config.yaml
num_hidden_layers: 11
moe_layers: [2, 3, 4, 5, 6, 7, 8, 9, 10]
normalize_top_k: true
routed_scale: 1.0
balance_bias: false
router_bias: true
groups_per_token: 2
init_std_router: 0.0314
lr_router: 0.00242
optimizer: "adamw"
learning_rate: 0.00333
max_seq_len: 512
train_tokens: 421400000
dataset: "wikipedia_en"
Below are experts of layer 4 (counted from 0) of a mixture-of-experts language model. Rows are named gate (a neuron's input weights, with its number), up (a neuron's input weights, with its number), down (a neuron's output weights, with its number) and show model dimensions 0-95. Each number is 500 + 25 x the weight over its row's rms, rounded and kept within 0 to 999. Numbers have three digits each.
Before each expert's rows: "gets" lists some tokens that make up at least twice as much of what it gets as of all text; "mostly gets" lists some tokens that are sent to it at least half of the time. This comes from a sample of Wikipedia text that the model never trained on. Tokens count by the router's weight.

# expert 33
gets: " 0", "0", " 1", "1", "5", "2"
mostly gets: " 0", "0", "8", "5", "Se", "hab"
gate0:492523466489553533467519543498480491494518471518498507506461501500510534510480515461458485463512513498505494520475471483488468503490500500516515552441482532509453531503507516508486522539538528518479523471464489524518508535458497451507506514500526489487521501536498531488565469470491483490
up0:489488527473453471490505503501501522460465511494479478470487485479494469474534439508511501455507450496463486481517493497470469499585491558467534503528512462501520501512504484487508502457492448503494507538522487485492501526479478491502520499491502482484549501501463474506500522513489466532
down0:502500501529485485495510494511548460469492517497527555503460538464489481514506480514506516467542511518474509506477445536547509473499469506510538488515470483530521518499512536491512513538474501536482535492479505483539518495554486533481546446517516528508523503487499508497496487447472472513
gate1:508481485476526532500441474462503533467521557497522537474537491530523481502484511494496524508513535461515545457500490495490529513504504491553475516488467505522529477493472517532528484473472561481486537466485524484499508469509497467475497509519504466517532497527487490508464493536478527488
up1:458506512501512471520520475523468515507489534495515511503531525498513488463502481526489495491497536480507502442511507501466510516561443490523482505508448474464492505495494486503516546503495502522506565508532541485504512503482509473470530446500518496513512482467499551493491482523499424494
down1:540513468520511498534510521458520502504514490534475480458466486508474474494506524504488502501499502529503478494553472468491509484529508492450523496520477484464481508492438471490509487522543487491516485481513476486539475450465462467482453476459524511527519516460520545502487489499527517543
gate2:507521482485523522495508510476500385521504515506524479505511541482495502494473471501485469473524497533506462552490556484528471481495496481492529485495529510551505478500467534566503447518493517494487486477499495499476497494489483522474494513470479502485507490477510520526456509505525503490
up2:500499504499549501499470483468515473537501491518478504533498498450488503500524520509475476483524539500489510474509545537498493557513466502493483534545494542530503493527544515506454457562505509472500520499497466524495513477543509518533502499501506518486509502524502505513547554494479484443
down2:486517504527465470501520553509493507475508509494479528502544506522472505509503523530489483491511483480539557527471526491519534487543523491498503510494513533520467558477487576502479476503524495475501554518486503518488502497455505516520528504499490518525494469536528522559538498497519464490

# expert 9
gets: ")", " it", " which", " he", " his", " her"
mostly gets: " it", " music", " love", " newspaper", "]", " woman"
gate0:491498518514521494499482502474501484482471495509466512468524488515511564436484486497504502526512540518476499498519477476505477510567509522532526509503526523471508484549514497502507491509520446511464491499501508518522459466486515519507505483504535526522554487544481484470468463502530518568
up0:480526509468523502476494501471515466436545478461464524517497502513475516484505515493464490476463524515505441509473524533492531515488502489499496477503490513459535515500519512534523511466482514505492504501481446486495556523470503494526489514473545481487455504514554505498461497469477487544
down0:473529492499529521488506495498504534547520485505518515514496500472496499490498436488559480510524502533492511486523471475509475482498490533524466506504503487493513463516522506444517497505490516510499484493529471460560501518452555534536510500496497508509499554463513522529477501534442456491
gate1:513501490527500529518491499500467482490500489485505500533482509456521479463545535505524437515511526454512500452527521478535488493543528491458466462481529493478500487468515503535512507526498508485473475510508509510500506479469474525460519454491553536495476475544499505520503443472517495522
up1:531507526453470511508490485504497515527471550453478514471504440525467485493482503469519483507474442514465490486522513490500491536526515520479517523464508466517508495489453495506519473478459454487506456486474546468491466495494477500536490512508462498504500502485468439471494515496526510511
down1:474540533534537492494521474503483510501490490488515513492505498549515506511508475504478539446500476480521503512483540553484457572537479503521503495455538437497467497490490485504466482511551511522486475492501502512524518515530546495537502517469464500486517521463508476513489503479504522516
gate2:487492479500522508522493473495497470527484501475531543483529520443516504502552486454490454486492482451475545478499538482499508492538492482508506489498514529489493511499500510499511512522493545501535464480477532501507569520544514512481498537505454480495513500524530498535513515474456463545
up2:501505504523520454493477502508476495509471515517497487523489512525495477513482497518511449497500509518547443521482476534502478565448487508518512550521489506482505470473458483496538542504499493497518557512519496487478471509509470505518538486499522486512451468494473500471507479550479557523
down2:523497547543502508471484518514503521497487489498543494473525504519455507489518530487543499481519530500493521537503514481524506533506500477511467525547545489482483528512496545452486459559530546474496512527524478491468493488515518532495501508497492501524511496480491457415491485473514502487

# expert 17
gets: "–", " (", "19", " October", "/", " 18"
mostly gets: " October", " November", " Died", "ي", "loan", "ا"
gate0:491524474452462488510511531491497507505514489444488466500522468470488461504516548486510512485498485518474503493514495508524464490470526519461502488464437523524525504495530534563452510517500532487513513509444491518495510464508501563518495515473514489517517508543497460488515476519521498486
up0:492472575488481500512486507514529512500501517512497496485516542529536512508520496543494506498523526497486508485490490456476502501513523556473516511532523459493556459554436460442501478453502491509479499491537506505494498483478508495528473470515495493531501493493471510519515517462510513462
down0:511506489491536513492439521489540560538494492555501490509529515518486505501504490545504476478515489525480482477509467478504535525554507501510506475455529466498519476517502441510533499494509488519488496541491545497503533508510497463458558494503456480535468491505475489516510490519488470508
gate1:489518503445467502493474518511538527465541507502501481520518547494539495498546490485535520526498484482517497508512507488437543487480508522471513484466436507501509509529538519481466495444479476480509475457514543475491503465483477499513451502521481493521530486527505522514524523520515496482
up1:518494496518469507502496454494524484513492522532438456533510499505551505501522514467478503521461488486501540465519495486507490480502470513468464485530487482520497527532539496526485520452423474481549491493470505517498518453491465515496510460507535502500476480534494525504487518528534499496
down1:490526516513492489468483457488565486475460502514464453489520465518492463465512517464513541535538510503502482489545479498518535461518502469516499483496451509522467485528524485502516533492463491538510482493542521496522511505481514496491506440524507554531505480530510525522490483527507509505
gate2:513490513472478471519507535479485510481488500483520517515488469492499463499520490523485564496452493480525500489500466474478505496518553521509534479520474459504485496512455473480501507487558513495494490532439509455501452492471517479530531516462517518506513483469452495502498549539481511471
up2:473471494486522507503482491497526511525485457454490504505479536504516459527502567473498503512533494493495480486542478519503480512512533502513523506537501505524457486472538552423524487526475471512469454508477555496478489513483494488527466502487512465479528513454491501510504506501536501479
down2:503527534533487492463474466517476463485487482469509510534521519523465522474513459512532472454515487503497510531431527469493506528501451490510465454497489504501518495517535501533474491509493501438522508488525461501482467537484509488439503518507496520497503485521526539478486472508479472511

# expert 16
gets: " was", "s", "ed", " is", " were", " out"
mostly gets: " moved", " married", " built", " police", " went", " located"
gate0:527514482477497509534488520492521543543510522511527476505485525514521520497457460524445507478447478485528495490508457478521522529495513513505493492469498494503514451541482480546483505498485537522529491498500460523495528487472486511545480520493460538504475508468452493481504533457504473544
up0:511510465453510488534443523502532469514476530494488520504513493453519495504462518492502459471503499503504505488486516522517406499476531525506473490526538515502442499490530464511540504496499533470499461472506512474494477559497509512530528476504504501535478504511508481466468514500501497481
down0:475495528487497498485455515488499403534513501481496501493499521491531484492534502537511470532534504537494504492509549507475495509491536474468479488534536527478477511508523502496487479455504460476503506470511501469501492532502550493487506484504495461548477474492537478475464487489464537531
gate1:484492522491486488480470517494510495513498517515483504530534532487496470510495517473531486457445473503523521542507481463507486525543501529517488468516511474482484466477513523508480554484518523472539498498491483523486469457491530493480506483567482486472491493460511542488544470551507537462
up1:531520498520535532505506457505483501554529503462523496506510461533496495566506501485453500533522475489508469512482525528485532485482487517481515494452484506481529474490518479487498472498489473495491523529492496464491539546516448494487486506534519474503505509512519471502429475526488521551
down1:501504468514462515530493464502487517539525466502508441499474528514494501453512478483538495531495483475428493498506470518468450454480503488536514513525526500518531480522494510504493496468530531494477503511492465504476481489525499528496479502487465497520541518521517533462543541531475466515
gate2:496477551506508552557512488490488515462481492511553509474470483494496479511501541460502499473524539543499493512499556535484493544490474484537475477496476516496476482500557489489451517492516490486511471505536522490492542533483483491546518517506501467481467486486460534504517504511523494511
up2:506442491493488473466479493495494520502529482501467471496503508517529506477450475544456471489445471515525507492522468485461532514527526513473521558515552495496519511513485511520509469555507483520542528509488526496489497491501520518536494507492473522449545491505535481511453516498490500493
down2:501479509521476518517489498442505509495544495474529499489491549486495510497480507507444496467513517532537499508483545504476495553465538520482520509527490482530451511518501511528517487527464487496533500454522497497466527490468512482520553520491491486456452491494477549523512547515482502486

# expert 15
gets: " also", " be", " are", " has", " with", " is"
mostly gets: " used", " use", " included", " still", " now", " using"
gate0:476511523524470489507492537460472504480511488500509504531488515512523545498504544501462557550511464504529474529483506504513504527440496531440486481489519507481519467499543502426488503457537477519490479485491462525507524469493517466508502525509541502501515497517491477499505515470480519519
up0:501509479517473497517541515513510502580515488473538491540479531483514487499525509492526513566488412496484537526482490531478518501465512482504484474504499512513523475511434497511501516509503533519491493515468521489464517470488482505501481489508522466515508506474566494526502507509485488475
down0:504467506517508492526490483500509515482461475529462472517454488493478475470501501510513506480501487491520459554468473441526457521484524471484496473470494510517524473492500508499495544466496489504542489479473451474519501504473498458458485484484513556462485499516500489548465480464541486506
gate1:491553504491518510526550507477493496499511490482433544494519542464495492498513528475495527505475512467506477507492518499520494427483486480520452510561497478521473530471507501530484524503511524507476547505442514487497480525505477471492536540502513445492506521486525511481501509495485526500
up1:509455505509486487454518508530540485503496505514527512512491516519470505442540523570497506440517531510488485472470457500487507489493505503472497476514498471483505508515505520512517469430498455499522479517508456437500529505505497525492484498480488571506506510518497498500482486485542479502
down1:541503523529510499487512466505525495492539501480523497510471511479508478494530515519468520508509492470505498557487520518502486559551516510473435501545500515524473513504493526522534520490478483474522498508507515503454520516505493559490481488496487435481494483475524511456512508517524564528
gate2:474485494526503507493527482525504520534482486504533527499552525476499544490483528474508502527493473473505511489537463525496474481526548476496540515484498480527506517472517477501494491526500476539521523565496506467502474517476505555523499481452490554449530490507499450521494524491477498459
up2:491490491518455514472486511488495481492519504478511507504476516514529485500550464494500466504485522530486514518522487539527515535476497495532502511525548547536477512459512533530510503494496486477510481468494540538473514489472473573478478573506493510477515484518516487533552459478511518505
down2:510545539475500460484476531509514490569501523513515482490494530448487495504516494477472527506543509484528500503533510506476468513535497529512526547512487487503538503503491484454515462485506572536510564461508489473507474526518497530482496521471508493496499514458537481495505470505494505487

# expert 26
gets: " 18", " 3", " 6", " 1", " 4", " 2"
mostly gets: " South", " instead", " North", " Dur", " 2017", " 18"
gate0:500518471511543495490505556491452501501482490549504483469494465514500495537523489522493520486493448519509550502456486465476531468437513485486504504496501492489519571519516523500485527464526489534513516500519518475477493523501480484505557510486492513489457456500489485473492534484494539518
up0:518493483481528524543517523476516512538512518500478452492510479511465503449522501496503489588511504520516542525480510481488525471491497543554485491507478472521459527512495501535498550496525463536520481507525498523499470512501486505496484533489469484487531477530522474522458494470469490484
down0:504512498475527461520527513505452484503517490515513487515497461492495455493477491523498474517482532527477522481480500478509475461497535503520531524505507496523522507487521453536466512492467499537470535449506502496507509523500498483523534454490483567491500526448473557532531491465545492507
gate1:482501498451513503541517533501501468459515482490505494503514533512505513506478481536511505498524482515489465478513487527546473524526536531504509530476552522503483480505459448505496460520496536512490481517497486502500445510480496526484492483460525564507503520509489530572476493537534527521
up1:512499501519515510484481479530498529531501484498478501458505495488491473511482522504494506568569534506448510494523509500503515519517495489488505492513488520479519500543515524443489497533503509508499459515508541532539513472483512503477433502504520495469488482469507497484575501469531522445
down1:531491486560541519530511514483501524476570457496503488463450529544511448532530468505537493492472487518509476496498513473491481477493491492512487493521468519517529496516512508530496488550472528524501462501546492534494505457507503531479507486506432500518508491491509523480515484498506532506
gate2:480487506466534470548502496494443518483512539499527526503502473472486516505475506504536473468491520503533472501490515553467479480479476525492490532496491527502493497506517487479477515460478528482529478510521539469498466487456530539535502498454497495496543492487479537429534524503528491504
up2:506520525526518499482491516504509487530507464524452524551522516545490504514503487456514530542537493449473472513472517460478474541481505465449536519501438468472484508515533466538467502510514511479485475506505534498487492504509465485478469506501473497464512500486486501536492505471500462491
down2:520516559497456507460538497497468460512507535537510527486569522470492479516502499510489493532521518498479494504474489485520507532518504495484495504483483502486500515494508502504522450475533480536475505430517503462486512493501511447528515493450475459552463492462495490496508492497471498472

# expert 10
gets: ".", "\n\n", "\n", " but", ";", " while"
mostly gets: " However", " while", " although", " however", " Although", " though"
gate0:440514499532475511489473476491476489519513453476491550502512493496444494491501487499529522496524494481497486505495501493522511483503462562499535502541514495458511496505486498542530517478515459554525474494505479497531536469471514515528505455504543551528544498500522464506508505475522474519
up0:502491499518511461512510485527492479487498500490519501495524482501468490465496441451539485504492497524503498478451470474519505497493458533464469506543561477459499477469480468515509534453521471503522423519494496534490512519460505494482501478528514504493530509522508513490476453515499507539
down0:519525495498522461550563529428493495483505500548544462463515492485496512505505469542499498467501514508450505477516508470535503477517475490508481431462531489468493452474523493510522501505507514472523484486492545484517523484508488496499488524505482496476539470490494500496501499521539485492
gate1:502525515500515525483502512515478499547498519516525537515489502503496512535510535497480508481520496543474522468480512624469496446490489477480502527502457475513486489529503524471491490506508506471474473524487507497491529505534540525536515512509486509500534524563494481521499520502511483492
up1:502538496501502496497494482483486500490526498520452512502531459536502507490473423453504473520504481505493480524482512506523493516507491478509510476482502515446505506486456548457501518485513513470568511515522523515522502510506449514511503513529503421487453514535517484518471490509519477526
down1:513497520507528512509480520484491525510503488511463513439479502514477491481537487454542486520486500498475537477522484534508539448499498517467463468550515490513467527501513501464549479492468522447523485485523533504536506462486473507505489516498513418461514492487508495504504529513510500484
gate2:496525517539538470472465487503486513500498488494505503554514542505502499507488543510520470528462502458528471507505492478493475471522491500436544462516479490464520497461513473482493503496518480462513485505496433481485466481491451504520508494525506478519470493532508518547459473483513504541
up2:476495526511503460499491507501497543509493491480489500537490519508484507491499508483503495542474485451523511494497456474491502507484482498502533446485494477483490488491504469534514507527575456524473526565470441510495558509486501519491493471584504494532504520492506517516504468481486498497
down2:530516502524449540505521510497471502509522489485526513491460484466550492511510442490490504473551514486470502521488505503469497542529500503539475565514539493498511516473506507523513475512482495543466496500483513552514485510469509479523517484526477498484505497478478499531570501559502489480

# expert 25
gets: ",", " and", " or", " &", " but", " ,"
mostly gets: " and", " &", ",", " but", " or", " ,"
gate0:460516487562494513491484510491501486549484515502481474525479553527513481499496502466528495504496490493507472477471484493543508563480527516512496492521541519488504494496508496501476504503500515480498502500496502484490448618480480480511500506502467463498463509502491499506546512477478452497
up0:491523508494482491475515530496467465477470508488507493509531501536511492460519482470533478525504501495475513455480464467486506491523467476528538458480484496492483530486530482457495513516537537500511534533516479483519487495507505468536489552466446483518520533443515451487497539504512467523
down0:526491546467527471490516505521460504488504545492520483487528528536489555511467559501529509510481513513469537490487506497494524517481480536497532453501472478498506476492533532512513511481496463523468447496504506497490518470476487497491503525456503498468565464513458503461473520520518516513
gate1:466534530448485485473492443495497461534527501496541517521423510518505504513519507512520510492513493493504486493501503560487502502500511474500484507485450491524496514567515516494523515536519460465494506525520508518498549502474511496507501528496528567507521521493515511505476489536504465463
up1:511508496512487497504524519480476504471498494490542438482517482531528503488515465493519487458507483519530519523442500478529492441481526480510497470512514471489474503494455503466508504438485529485557484505484505472495476533525459510481485506502472494480501495502529589493503515502498527510
down1:494509498535487510498455497488482477517477490518515511473495477522487508491497487458482484521484508514507490484546488474475511492485554542505521531488519522513558497541545495557495509534472482549475495487534517519517500468537479479522542504524542491497508501529447469481556491467516474506
gate2:535490519500537511512420475455495498498527441515487522493491491453468500483408512515483497466492496570524495499502471521528537497526507506486512469516530492504480478514493516530513486557551512511476513523470497523502524474485459517500505505509495491492490509501480498510497511496493518492
up2:528478531522476484496524471480476503466556523510484503498448500466457498510472516526442525469494515511526534512516484492498491494499525473492436478498506489516494495514496487502522531553499557509515548476493484519523553515505481484488503531498546510507464533497521511499505481478500559491
down2:488513443467535485492528467514503564453543502473493480478487515485524504525440514487482487498475507488539518524537511503479519504522522468481478481475527504497469450512482463489497515512483471460458533491503482488513514455534501514529506498522528517520492538541487497530521545501494481510

# expert 40
gets: "  ", "er", "-", "on", " United", "r"
mostly gets: "ologist", "ician", "place", "left", "tain", "head"
gate0:511510451520518535468515474507521488508508524483527555515481517521480449482501504491502528521508520517476495502550502532520560527483456502461526479497522484463501530544515537506558509490458511478482516466508547509507510466519468523476502522523542510465521478470481520484513491503502490501
up0:499486455519482457469471477476502495523532489463454499493494507459521538493498514547476502466469463512517472537529506451474492523489493501518518488473486479527487462493458521502527494459500528479467517480480497495480482492511483491488521464439478487529523495527515534547450477514500477506
down0:491489467483488493498495492464472526496474500479495498500491486500526493477519444543515513530456528461510523511488497516507518507519505503450441513486496507544502555535448468500467512508504508500547539476500478491523478527462520539528512484541472470525487475494510510451547507479481517489
gate1:488462462458459536521491461474557508561558488469524503497482489469533497505499479523508499489481522486494538533499483516496496515498501506523514492514533511476503509515509542501539494552451511489551488509481483492499549493540510549470506496470511508497479471518477488474520473493498492530
up1:505503483522461500570493479490466558503424467501507510473507482486513531536500488486478487516526540499493511470494483486477481531502495465508520472492520502444529524482512446484462494508482540523516526489497531507520488534471526478464471507492524551522475517497484488529497509504501473512
down1:496502536542453481517528500516519532499488496482469480449521544527506506489539490482503486486495522525484491549536503473502484541514496491524520497538524489498532517519470476498498496522454527573514556478482519493547526503484510465481477475539487514481495509506532452476502523526502506515
gate2:500504504518527522477459496512500537498522473498518450521494538504518497486508533529489476515514448486521475478506505550470475487495517474488500481436475522539531497552524550524558506503479508500449512511512473500454507500485515469487467516485537468505520519478466508510483486478542494509
up2:460501522519455474497513474478498484511476526475515514485514495485521514478500469502503511502520532527507511495482526486530520494545525508518431479536509473473528475467467465467489512556534499537509481481519485502501476489547455540496546502507479503489513544508551511495540483508461496470
down2:519462466514514541474459498489535502518509502517486479556464505494474472498505471465461463549476488496518530533503486513491458544489499492511484488492472488518523535509487492549506513460494564489479500538516555469457497493493513498499450531473473500514535494510525490484507475490498495483

# expert 39
gets: "  ", " |", "°", "′", "%", "|"
mostly gets: "′", " ft", " Preceded", "Rep", "Population", " Animalia"
gate0:509515442548471500490506505509537473541496486498537472490521534546493503468514485470484510474515508490512482508506449518532502495514498495459492503461482493508506539498526503467493481486464454496546531497501483525506430527511531523517500511506529486449494474475467497510550523522460480496
up0:467514492491477510513494480524486477466553563490466526573504462484481471499471538523515487503473499518468519509477506485505485501468489471511447506491526503486483494566446508521497503500471506506452467500508519484482528506484499490480491503518459505512467472459499485492469482456519491481
down0:481492529474536526522504508496454485497551527501476456506508496507520485504515517514510546489525485542507492529488509480481461515483540489507504453492485517498504515496515528449532487515472480523478476528430521546425544523524495477508480501504516484510519466508506496475491457522527492482
gate1:529541485505489490522499481537537512471508498470493445494501513527461469526496478471505534525438509490495510497524509488543522504524489509544478485498519491514455501443514490537500512508506472466493516529474459540512471514479499487471556512522508471478523515477554515540525512501480471495
up1:494460495532494543521446510486464490474463460513492513479482450443512479488453501496504467491522512493492498532466485459504508460492474481473517483496496469492505486567495523500518472505510504528513476530495539454500516516478510487487489527459492528506465500532508486469511438477503512485
down1:484526519530514463489540527507466519452511512568463514554518498458502508439502518514489494535503486495489464506498499474486472522456533522492547479480490500486520456529489487497495512481463480506519515521467479499492470492496466513507486514504478537510496521452453508502497521503454502535
gate2:530493499478488470494516493481511483529457449465514538507503466471505520463522533489521518538531528540505491519480497509511490516506500484541508513464476478499557510514500485515492557520492465473534529527493486529523478505505536487514503573499556491501486524499502500476457472474480493534
up2:504514499509534494506464496483522474521459483534507550495525499465485498539474518514499467509537529510521487553524507508504535509451493504511527522489443469506533418481456491494529522523528513482488469514525493542502506490503503496488553495539493508501492471498493523519466530469496505528
down2:543528489481529473519490502521499493488508493524515475532508480469499507516486515517506485488530505493511513505501478526449522421480504444527555506481468525479460494468491479514505478507535524551480519469497477534480539502528505486466495468485482525488464451498477505532516515489541478467

# expert 7
gets: "'", " he", " \"", "lo", " co", "ho"
mostly gets: " guitar", " Jr", "’", " '", " Die", " dance"
gate0:484466506514505497501516503515494478501462508485526494529481508483513464499474459476511520543503517511503530480507487512486478518471495418468528496527514492458510515518515472524510500547507527505480469514494487547506465529515500509444512481524559530447502511462461492449492512458518499506
up0:498497526521484506539504454477487553508521521493511479477511476496526513519503483487477510548468487494560547488520522485542501464484463503508545471486498502455529499497504498474526438510495550493509513473496533503506481506435483489516502466482520520470479515469491480439505513487506499519
down0:465525509465456473535495466489504502523482486495468512478499493486552508517532549505542470525538497503484497450496544508494484511462504469486518462521500492493513487532488476536564518511502499465504538493497506514443467493497501544517491504475546528524517476518533509454506515494501509524
gate1:503532557540464474501502493464488505466537519506519535486494527489500484556526494466535466510510479530462479474466511507528491495499499503501483501496517482498460465511512520497525499458543492513458510575472460526519516513533459499492492479542517458523532494495489503507515502459512495499
up1:525514503507510480515533496513494510534522491499527488526459544486486514501521533472461519512478482518462491465488528506523557465527529524436519507501454492488503504486482480485510475494578523564484463463483519511495461463502504465514498493499508489524483498483504498524522544478516508521
down1:494487520468487456524508520463527544526493498483475478489545486494480493494529560501480480517496523539486493507465530480514507528473499507491515485486506515501535436474522506462510478531500509544482522508484474464517447506522496447488489451491466459509473475498505533491484506492551494471
gate2:484450506469559504521508488509485532523479475482530541490494505543508487514518497505531494495524487499478507502528536454476533487482530519512479546477473479491478498530499523470517410452470544477472478526507521459491539486516536472485488501489491511526503508520476514493494529503520488500
up2:535532473512505499477530527499503463505505543477484469502493504491519506506482493473480479520470539490515498484475476550517469520527496494542497452512531514496486465473513440484470496482540479457500504448505503524510490492499453465538514493482493473501513463513582502515481477506468500521
down2:562524527550504542466513505493508522520521520521524491498494512489494466525540480459510541508477514503521508526428473473512524552480525483505502461468504513511494484481508496485490502520531550466512519504500531522482489509494527519538539487510503432493459518481503479510517509500487502463

# expert 42
gets: "\"", ")", "S", " D", " I", " United"
mostly gets: "\"", " Ad", " Ale", " Kh", " Liberal", " politician"
gate0:512502505480499504491478495501459475540542526506471536494492486462521512527490498445475522465525491476500573505505510487522483468441482472505539510537490494543459519459477491494520512519497496515524495530505474516500507500488508512532492483528521494496466499527489488544505457446492453539
up0:521503521503460506515471489502434466500529489487509531527521447459487473537467496491505506477501492484491499516510496467503496505478480464493447501543439504498483515476509510501519513492472551491494479494546470492541526514513525502516508453486529459497525483510473505532465448476510465498
down0:454483450460543492529509504519460497491494515512482504523498484482544556517464501512450494508514538520478523473535491511455509429522515524487471476497474480481486516516510461520492493522489540473481471454506509500491509461503528473500494517483485528492510542528494494531536494522486515470
gate1:483527476524519543436490499498498499513490513512500516487526509498548522478510489479547510506447526471514486490497503489479511509488498531493501468466507458482509486493459553498476486513516512472487450523528506541465461539486454488482511530493520507523501512506464579521516493521474476520
up1:509452529435464489507525452496535503507507541482481508488481502505519486506516475525473485469525514523523540516507515514514497509464517462496506485473478524512494539475461496464476543495486486525483493509483551491522496453506489537503473508519500467524546457495543455513510509480523454496
down1:521507499561526472525513549473482495456550485524497498514536551506488519470563521474485492513472503497430513516467495518481512535488504496508494528519517455536499494521526530499479460500491493501487487495497496515506494504542502513509470447513523478500503523489471501490477454475487461470
gate2:501521482527531595502525475510463508489521517474525470523498489502509481530479482477485497488513491494529504539520535495514509540505470491464535509475486493502515540518538486475481482488492481456525486508492451460465493492518499515513481497467503523472487433534506482497516445469521497509
up2:512500501489491504518549481467518528492526534465511462494517502539519512521418535466486513459510506462498541494519520492467493520460475511452480502484513489512497513493531477476525493492494587496508512475485447485482494488512516533503519512474522519487496486513500479499465508498542533519
down2:500502536455518524489533518496509495507471522486513516535528502501479540542476446520472485459542497500509480478522459445522509554494520493523511527497456453551515488518510501494500489526492526469510519483494496503519476527533522485454463466493518500462471486471503464487496498454506498489

# expert 35
gets: ".", " |", "  ", "000", "–", " m"
mostly gets: "weight", " kg", " Olympic", " big", " miles", " racing"
gate0:486479496462488515532507517498502521509494528500519519510502501520525486503493477500483462468478495492492484524504513513452477510576527487480509531487528568512490501493562480501509471473488489504492515485465524488483411511509494472517525481529478498512516471486448480554513464478527492491
up0:497526499539541483495477497496487545515465502469498488512489483530516477495471478461463493496540470530496499463577505492482492533519507513523542519473464520470476468489502526470484463545524476481463505492456541506503483498480523521514500519470525485485548519488474488502544507526510476482
down0:493516472475483487522493489480474504446482513502502506465517488501454513514467505528466468513495490492493528533530482522505491478495496553481470492531515498531491541530517556491451490496526453457523473479506504463492521489488525539512511542524553518489527515487438465507516524494517523489
gate1:498468481489459489536472500516502476475495497439516485488470504493482528467470527507501480479558514503511515461528516522545494516499497524506520478519509491493526504491471487526547494494550474518484542520441473467494498474510478486490501502527545509459521502493494496489504450533446522457
up1:491489492496475526507504500497483547505538471520487480495490480498497514501486490485503491462438480478438533453516465481500509521485489440522481511517511515519492491461511550522505486542461545508514502508515517544505551494483515543510521521522498501500560480524505525467502525510447494503
down1:460513540521510494493475523502534472456493503519490497475465453523517473492541513498518456465466483518510514501477514468502530511468511495501533480459475520521496448483489490520455515501540531513460480462546485517503476497473491508533505459490487463528434512477531496511508501501489467515
gate2:565516457498528489533508483511493482525540432495485443510516491501554500527512521499477470493482484510497502515476514467510500504476526538533524530526466503501484499515520498462517524504450509473528524505500514482497507505512521511513557444508483498540470487459514485492516532531479522493
up2:457475486479505539444483498482477503515481457526510533527484495509543459501493477512464502481531506448478488470495472484515495500496494463466471466506521505472498508471473518517485482516522533516474459532518467501499431454492490542496534542498475474472498494543507487483475517509515487499
down2:523462511484494452485476490483453467532504474531523494483518470501515495509473479497516522526509489498516477512501560501528482509515472569501510487477547512470557465478463493447524504499512547515525503480476497487490500501500501510489469508475533511463480467479486528449519482472518473476